Weights of a small mixture-of-experts language model, trained from scratch on English Wikipedia.
Training: a variant of Muon for the experts, 5598 steps.
Below are experts of layer 4 (counted from 0) of a mixture-of-experts language model. Rows are named router (the router's row for the expert), gate (a neuron's input weights, with its number), up (a neuron's input weights, with its number), down (a neuron's output weights, with its number) and show model dimensions 0-223. Each number is 500 + 40 x the weight over its row's rms, rounded and kept within 0 to 999. Numbers have three digits each.
After each expert's rows: a language model's description of what the expert responds to; "raises" lists some tokens whose logits its average output raises strongly, later layers aside. This comes from a sample of Wikipedia text that the model never trained on.

# expert 25
router:439449502462490512453552485463573546543516437517510483526466522514559480541565467500510563538472567453531526479536505534487494472543525515540526463490482514504536464487497597449497494534455508532478528530516461477553549479605539504531511497552437526490440540471481533460468477504513544537429502547549493450602477508570486449364486451498474533461503489430518509544531489480497522422508468485465475497483435464501540498481484540510464417474492531519424552504511379494465448471536473463412504556448497459519425503493497527585499466484510496443473534518538498469475536498525554557552499585516451388581492500505498522512493421501469504456493526501500562510511527446541475508471
gate3:441491506473569474492509528531462497546540573479468521447504497518516528541437456490455516458448552491504544511451535506498560538537494457487536638512475503532535513542575541466555454504400542498497500493462433514545520499464543568557509507517532477516511505511505511525470541484505497599487440470557485540458527542527552460438495533503596505433501452463443496517511438471476453475520483504511458504466485525454470491510502495512641431477547582526509519553532497442489517558454510458601465382467459557511497462486474542538510473489475465471487490509480484487469529460572539580438503542469487488499533477484502520568501533495545444479429487548479509473507489517437437572515
up3:452564542449475486607560499532442495492486490499471468448496524549481518480478516546532573408490439518535460502407477553460516493525502556554497537497497541582516541475508488519544505493465538524527480562465470468513513518500479534481507546450493505509417485466500503543484524444538475472486488523485504457475456455472527491437552576536489507457555498458517571486524495511482528376529508574479514466474506486504434459499463442525573457432612577487586469462579522539478480411452455517522435499440454475564492523501490537539463544455551526494546482498455488566517510535526499547515430471460513545525447587449476570534482479491558498486499448492475497452518514559506520451501
down3:423474551558476490515448539559514475483540515542488423447457471539468497537594527436478437519509482541490511576550463520497490477501516459500530492483513500484501509503491449541549461450476426490568464466544455462470502481445537531519460526519435431480495518501455539498517465518521448545629561497457502479547529511483572478515469538547544569536470496571510478516476396489578402502507459422523557499515440462473473489481456481476437422492498495509502505488490632503497490421485479566463494548428537452522552553524511480464486454447504512511487409450443460538474480509457525499499435541509508501486492529466579525491501488544474499527532523463565439480505547519515472466468
What it handles: Common adjectives like main, full, old, clear, key, small, plus word pieces inside compounds and names, such as through in high-throughput.
raises: "-", " |", " and", ",", " d", " to"

# expert 1
router:581449496567548429515466542469532418399492474461459444418561552514504472520554469536470498517558499487480493502492540617512431432475487529440512479490486480524533508460454498453486484487544458542489496524512527510536551480484489520456501473458475485542571517448561529496447565514507580487475587517532514504531512514583586524449462499483429526538480485448407483455503498421478442516527504495524548498464524507507458535481523468520459455529472490491530502500536470508516443476471502450527492519491523507567564494438446557466511527454454500564509521529462522514526427453496515516532499466527541513432512498424495529483420470537439402476421416504495568448517465519463445499493
gate3:560562455507516473539542479458487474504536498496527534513533556589575514461521504522504482520527526451588520485540456449424473527499419503553469449495489492517550525440562489491513390498488511475540469564543443522488462500430458464478581512507484516612491409447515486462501577545469488479503476566532528465493479505529503531479476407530474481475525426537466516522449458544518431475482496485492568464421484595496486517516546536453544469498466522484488472607489507515518505484574516574439486512506495484525501441451459558533462518442474514547517573520483471383552522482544475519494522452492454503512539486533541567507457547465472518498529465560457514512532480470469461501542
up3:513489523540591485552504464442555506480486554484441527488512535453526521505562474535475428488538510515566543499495415472456554507486451528443483606465574500518593508506451463516524419591471527501448463475518547521470426489485491517488527560539492481482497487552502505489473556506465510570530465548468476492551476517480563504490463463460454501513537572510514503573460476518459517562562544512456577475477465454508471502529475496472471492463504510587546485595558507557510572504488514468452529528536553515519493480506472501535469502476477400508444486447513532527546537553389446512534489492506533545530463473512536494529504477570485587536476485449571530585581540487469467520522
down3:507491478475460493500511541507557515581552484489530539472520494537498507500477415534570496477412489469487517500479480455490523498645449549524528510530461454523497478507420457461452602463445487494461478479465459510520542558494461454429561576543498488529523481410504585437529437485491488490504553582482491516541481536540538431467487522538500552499501466501516474462457456560491549522509487450548558469490471418483532444500497535473526511502522519489471458520472467529491557503445495472477500499523521469530488489473516566492599506505482490546412487415569479522476493455485471481560516459483571558471489520527476563443458464633514482483496550474441495559486559479549480539534
What it handles: Pipe separators between numbers in sports and stats tables, plus mid-word fragments like ri in airstrip, Hordeum, Brigadier.
raises: "-", " and", " ", "\n", " R", " as"

# expert 0
router:512498555536444492499435448505500430523489528571529466546475434454513487486488527582494530515485536547533558465513527480567475527473487521495464451491490460443552507560547470531532485517412482437507457482532470514512437421489473537467590502511462406542570530437469462534461549516484545496496526459452509461517528550481517469528441510586496454564456539555552458582504497504541438492588464507523549523506490507521535530520549420478466492490571497480467568521506529495496575510485540550550493482505470520463498510476511528555455514455507532462485538494530430507489468448497473496445465505533446499488563518484441545562539545481426484496610456434405497483524460541423482461535
gate3:596527496517489425521594452530512498477520534459523526557535490528490501583441477509526470503447490515458600490472490517457518573433496481490522523451488450466472504505480469464515515505495507483486527494434476450473492496527440537496544502439546491571529501514436500541503556503441506421491502502460509422538505464431521572477466430451524490499426431519512509553526400471498468499493553500422536488512592468502486468466446500456407511410508509509550479475490444480512541508512407394509598497455477528536485532535468479497505478503553490463501556488485524501505463477520477534492510530563543599462577471535587472466492540460510481447518503456532506469515474542559433532514
up3:493491502518514508517421506470444496520485518487548512514523507499408555492483499396493486580572515561459451553537442491486440481464463530481512499516507525461483429463502507460456445509502457425590472537556540427496449450484539474511449434524478505496508448466497481588494504483502452491466467470415500479566496546524471438477464473474490490549453441512521500527445489557507547552512435504467527577470509459444443458464537572459481469541536548467497504534524543488517464514539511512508492470478542566545466473469488503555509509500433537526477474481448476489477435486541520450511496499484532567451527481546551522528521457504487431477430435584407533523558510585466503439619
down3:555483505466427478480507533501518450570516500516519494478493517570484553488534589481491553517510430508494506507478444510560473496491445441437510507509541500437468525502478494507472515478552456457550497545454531525537523534500509514458462484470481483521455496510451485506557454532484465509468551556532509511568440481440478425576565536495459438540412534510463461588461489439453469447482521397498493514542535493540517515457472535527514531465525488416501470545523449530540553487473527498463424451557551519448538442454508505496576501457511497518512543581532419500492513429461493532497536495626529440535510524495487468543427455466541533475461555502503477498424507575471422582511
What it handles: First piece of a split word, often a consonant or cluster such as cl, Ph, sl, pl, after articles, as in Ph.D., -largest, small-clawed.
raises: "um", "ub", "ip", "as", "amp", "ig"

# expert 24
router:547511518533463558491492530535487458541497469524482513493467465476508405469547464465498465497500508506551512558484478469554558536522526519513537451515447515523539508437527446558514481557516480547504449524523522490482468555524497439555418462422501587474491500457512513555497500463502443453536570544498554530411501496543528455543464567571485589450414433521556474541547460526478509493479534491495482489542472487534455535443470580498459547523450541506529563466480527434496555529463435481518490466512514481423449478504511511445436408543558494498507433537510541454502539521486488450499465623537560479544562527425458485537530508552508479559518515487428540515508466474530538500436
gate3:537479531516525508473522490537531528476433442415544460449533493478478485556458422474493436494533508536472480553418480525414538498520534531514489514443512575486477515478506541554509492541523471514554523445536536489549491502509474562460469485463511519484461484521498547437470448495506504472513515518490508497511518519582540549510532389531583446468426597495523424526493542518478529453545483532544519504451528497550540448461478598412497444509502552535496441452496478495529508552476540508497466473522427490512503547503486501520423445445467550524476475496457549451463488538479438499483494506563483457552551536473484516579525441586495520476442397415481472456539478477509544583467
up3:554540508481502467565454414554446518440470464455568434482591479526502444467445444470517491524542512538445436528416526516441505487450476414554567508486514487581515517529503512491529488569481492456525463514489495514520458516506511539532462565503509478387516507472485514532493527449532525561505516473563549514602545520491504520526482441571535513491458526554503460548544490474482538496518540572512520496529521543533542506525510602427476478491481586522505480517504448447493534464485514541493442510554544513532485463449445476449511461439473475496492482456420513505460478477505503526484488523545469443593459468469569529517509544486562480553540483493517455485566428410464504427510
down3:486583543545533533528502414512501509490501451526469409459484456477480487483501495443453537479508530478477485493492545442428438445563503467519459502472440426533484509477535470592475537482432477555373546581504495519563439535548552454502536514471492500472489481454475497556514447494548458500512520494526506535523497442521503519522473437530541497459530444495509482467521504416463494525506484473461431468520564592551527529508513555466489522477555464517564527451522522569591541444453441567509469486530473553443508510450462506477529544513474512553499495501516444478505524517481556620499522491441411522488539453523501555492424422501494492495553522583480480456494496474469476522498
What it handles: Backslashes and symbols in LaTeX math such as \frac, plus the first pieces of items in semicolon or line-break lists of anatomical or chemical terms.
raises: "-", "s", ",", "in", "m", "on"

# expert 34
router:467457498494499460526505546540576442509505466521410519542427475512473535457490456418500458512518552467521450506512472570435509525544606465514550490436487499582493498445502457487528412475505494404535540540541510493508465483515500484536479494440487454530462560539452562421531451434502527500508478530486496522531554493525542501547560443497560463459518496483453468547507577545519522457471521470457540491503550563561604509492574494406568485444419546515472529539542454509606514452454526494575509456532466515530531540535527466481525545445496524544472538451481488507498483522463497547491501463523463491513474520554506505477471534434459509528479558527436460552470512472477479513435
gate1:470481530534500463531564439459513490505491431583457494483529508449511536517466515469501497478517598474509528627456447506441556466526537536428510491484523501563499529535526497454469468480436526472509562431524457451517517457474459446515473453558494490503483569477439553410504510485566545451498470489488506385544490488500532518507477458506399561481496531536492478497463550505528513444492534526447620520537467546441518489487482549467558460457535508551539486506527484416520487569462525497530500540498555556500359474455507539551506495481494489511541513597491481554485461489497521544421451553496553513519518523480517540507454445487507507502464488512545536482526521478458542525446
up1:530499450488497467509477506402452490515476470518512495600402478511565520505493510462558495477523454547477511513525462551431472508545483516499505486527510466512509511511494498462522517487574530479406516476557488548470484493532453545452557535527574482538533475505503489514570559514511440512468524465410586489506519533559533472521481439535457439507523445466609532520483446542541491420585417516551477563504503450502474419542499500546452546532486542508578582510491414426531473487459546461510517464509482450515504582462501556468507566486443454475436473495495495518559497562485518549514411496512449531454517488422517526476452486435484531486486470520479479509511519456487479450450
down1:426506468484587556469453504460473504455530490504536475534518595492537503587496486447518502553488463507571487484533515503454459482463451477460533537395513549547478578473497556472507531515488532533397542494520436511453516473480499517512539533498564513555474463504466505522488541535494518454487469458521505508533574462496482560429537520481509554514518483476478459492575518448424503487560478462523488465532565443499488547497537559590489551425476458525455463555528516535534512526600458502485550453495463459461553520453511497546528498418450497455480454558501494455415492489480522550531482561462538412538494481556534473472434501537506556523409483537498484507442489471550430514458
What it handles: Four-digit years and day numbers in dates, often in tables or after a month, e.g. January 8, 2009, Built: 1894.
raises: " |", "\n", "-", ";", " (", " –"

# expert 12
router:466542507481492513492443528496532577488474497465524491483439520474458513432540455495482444565478501532541515486454489507506517496511488546523464496578530481442510527454455470467474479483455444447515508492481564498484499481399525490463449538431537558489491436565482554456438465549444473519564518584490415488518487492448468489481494544429428476459514497531435548520518526446481525415549406508497506541538464527475529438515521518507470440482517482496497433428548422468473489550512511396478510501522504529455559489514448524502506552564440490488537419458573465513506480497505571490523474501516461435514494573474446579517435469542543539490463501464552439465521597515482552504550
gate2:540518475506500470469445570400442484522400464448518480510604500477486451482505446457467601575499500571471572528522480538548404547485480506480500450481501500504490495465507535501477520564520470513524478484466517540490511524516440528542456516436545512479484472535537473552455518496477484524453439536488536497496526527542471548536457479503535453489501539548505538492630497509537447550549451537550481505521430481524529495554487531456461492513550565517530476475548558564546546522576533506537437489466475507493501553545525535609498547559516499527527418528546498489519456481531526473512521511487545531436556508538444516542530493516466533596551500552546529467572525469535531496582
up2:514516509489467473504519562515474429462513441482520486490469500469462533495462422503478590579509484522511477538463479421518524504529539480442474497506534495455560517505542566516448529471486473518487486500508491532555435546513439493533487459473469474450547520534511475479451527542482458483500411516505553449435409472410488520502528515427516489482572514464576517422511570536430548511485489498490441515483540482498457511497462502415593514499534482524522437551541511458494556452497561531437417493546459517522545487505458486527455462601558450497498500527527477475438488418461469512528535560488469528527502480470430505539507462542520551524475447536422449531493549387518490511412
down2:489501506460480475462529492475486476493544465457462512519526467511491534524489493537440502533585461538471483586557542433488440537506528492573542546578570419509584498486453535466508506502451553488489516481493518572546478520597527479547547583489488463507639574448481434490474470528439499536467518487452504573488429513536534503540468493511484453531571495460490524531482454583449516533413504524476537523525526488456550518502429477485497484547459482571574518481507536522507589540514531479464445502505440487501502501523526540508481477443499480464459438455509479423529522483575515566518591503505464553554521511509531559548476466503492434490566539441480468513544515536507503544490
What it handles: Nouns ending sports event and team names such as Cup, Championship, League, Group, Fight Night, plus final pieces of titles and compound names.
raises: " |", " of", " and", " or", ",", " ("

# expert 26
router:573528500426514453517535448482509551450536523491457465505482521530477501464475476561483571541495600510491501482549454553554499446415493454550477537498459536549489563491466520504428570511555446502613463543439485543562493486493480519498498565476468505531468471555514503461537572482531538502501504451502503473458453481582498542560532465497537504475551530478490525468424483436468591449436445483516502446520502536469458464524478456522550500452477517506481536479477432514438485417526475514453469526464541473580488538539591504559532500504543459480518597544487540471520536504512508447537481443529453488478463439520490562476445491484500556571465470501573543498506459502514429499563
gate2:564545499502557519548441487460501561517583500432556485487505536452502524481562493526529405576440505488471470530496549532504437455471477482492526541573487464468520442546495445450524477604539537488565590487529477459494562474461554514431561496457455494509531504484526515420537503443497526503560536453542440529474550477495497506527492490508537559488564533535537480475515519519452459552472466520433543436474462437521429497529501455456480509445516520450514460517491495520498500571420466530434541559492467520532544474510471501460500484517490410424507535524495458497474548466456433502541457529521461482452460567504525471482560495481489445561573427440552477487558555553487491498512
up2:489467483502533454540411461524463533537542465471542442479460510517500482488506526494486567574557576520487513510454517541504477512473535543502580556497556606595428525475529439504517409527566498445553475533471467498505504475467504466449529457430502511544601474500575423498515530516499476484560533473546504476503493426556524531518499481480503576559572524553563508472462524452516503511524464545517562498415542403495494543581505505532487520522481540483463460426480465504486499484491512537463505538491469484523502514491502450519434528424545519474581535421507517538561496563500504499502583480489430501555506448456539536485526549473525446524533525496533531449516466444458444510491
down2:499542534432526443546505440454374558463574495525587516495547438498502518502491470527523499531505516480534507542482476449567545486500452451475526522539473543594430472543495443526490485512542493518478504516502467483564500516495416512500500497484423457580528505447545479453431435479476461459535563510509520494565480462564528444508522515456482627479559507512524548411509493449499551531477533484452473464458502522535487525450540411502461472489558427462499453543489540484481519481534490551472440552520542523444463559507545480529568445509535520469471480531494439457465561523401454455533462512482485468495509528442469528427493507519525542505463536510550526507563490481473541492539
What it handles: Endings of words and names, such as plural s, -ing, -ers, and pieces inside place names, e.g. W-ads-worth, Old-s-mobile, ear-s.
raises: " |", "-", " and", "\n", "b", " R"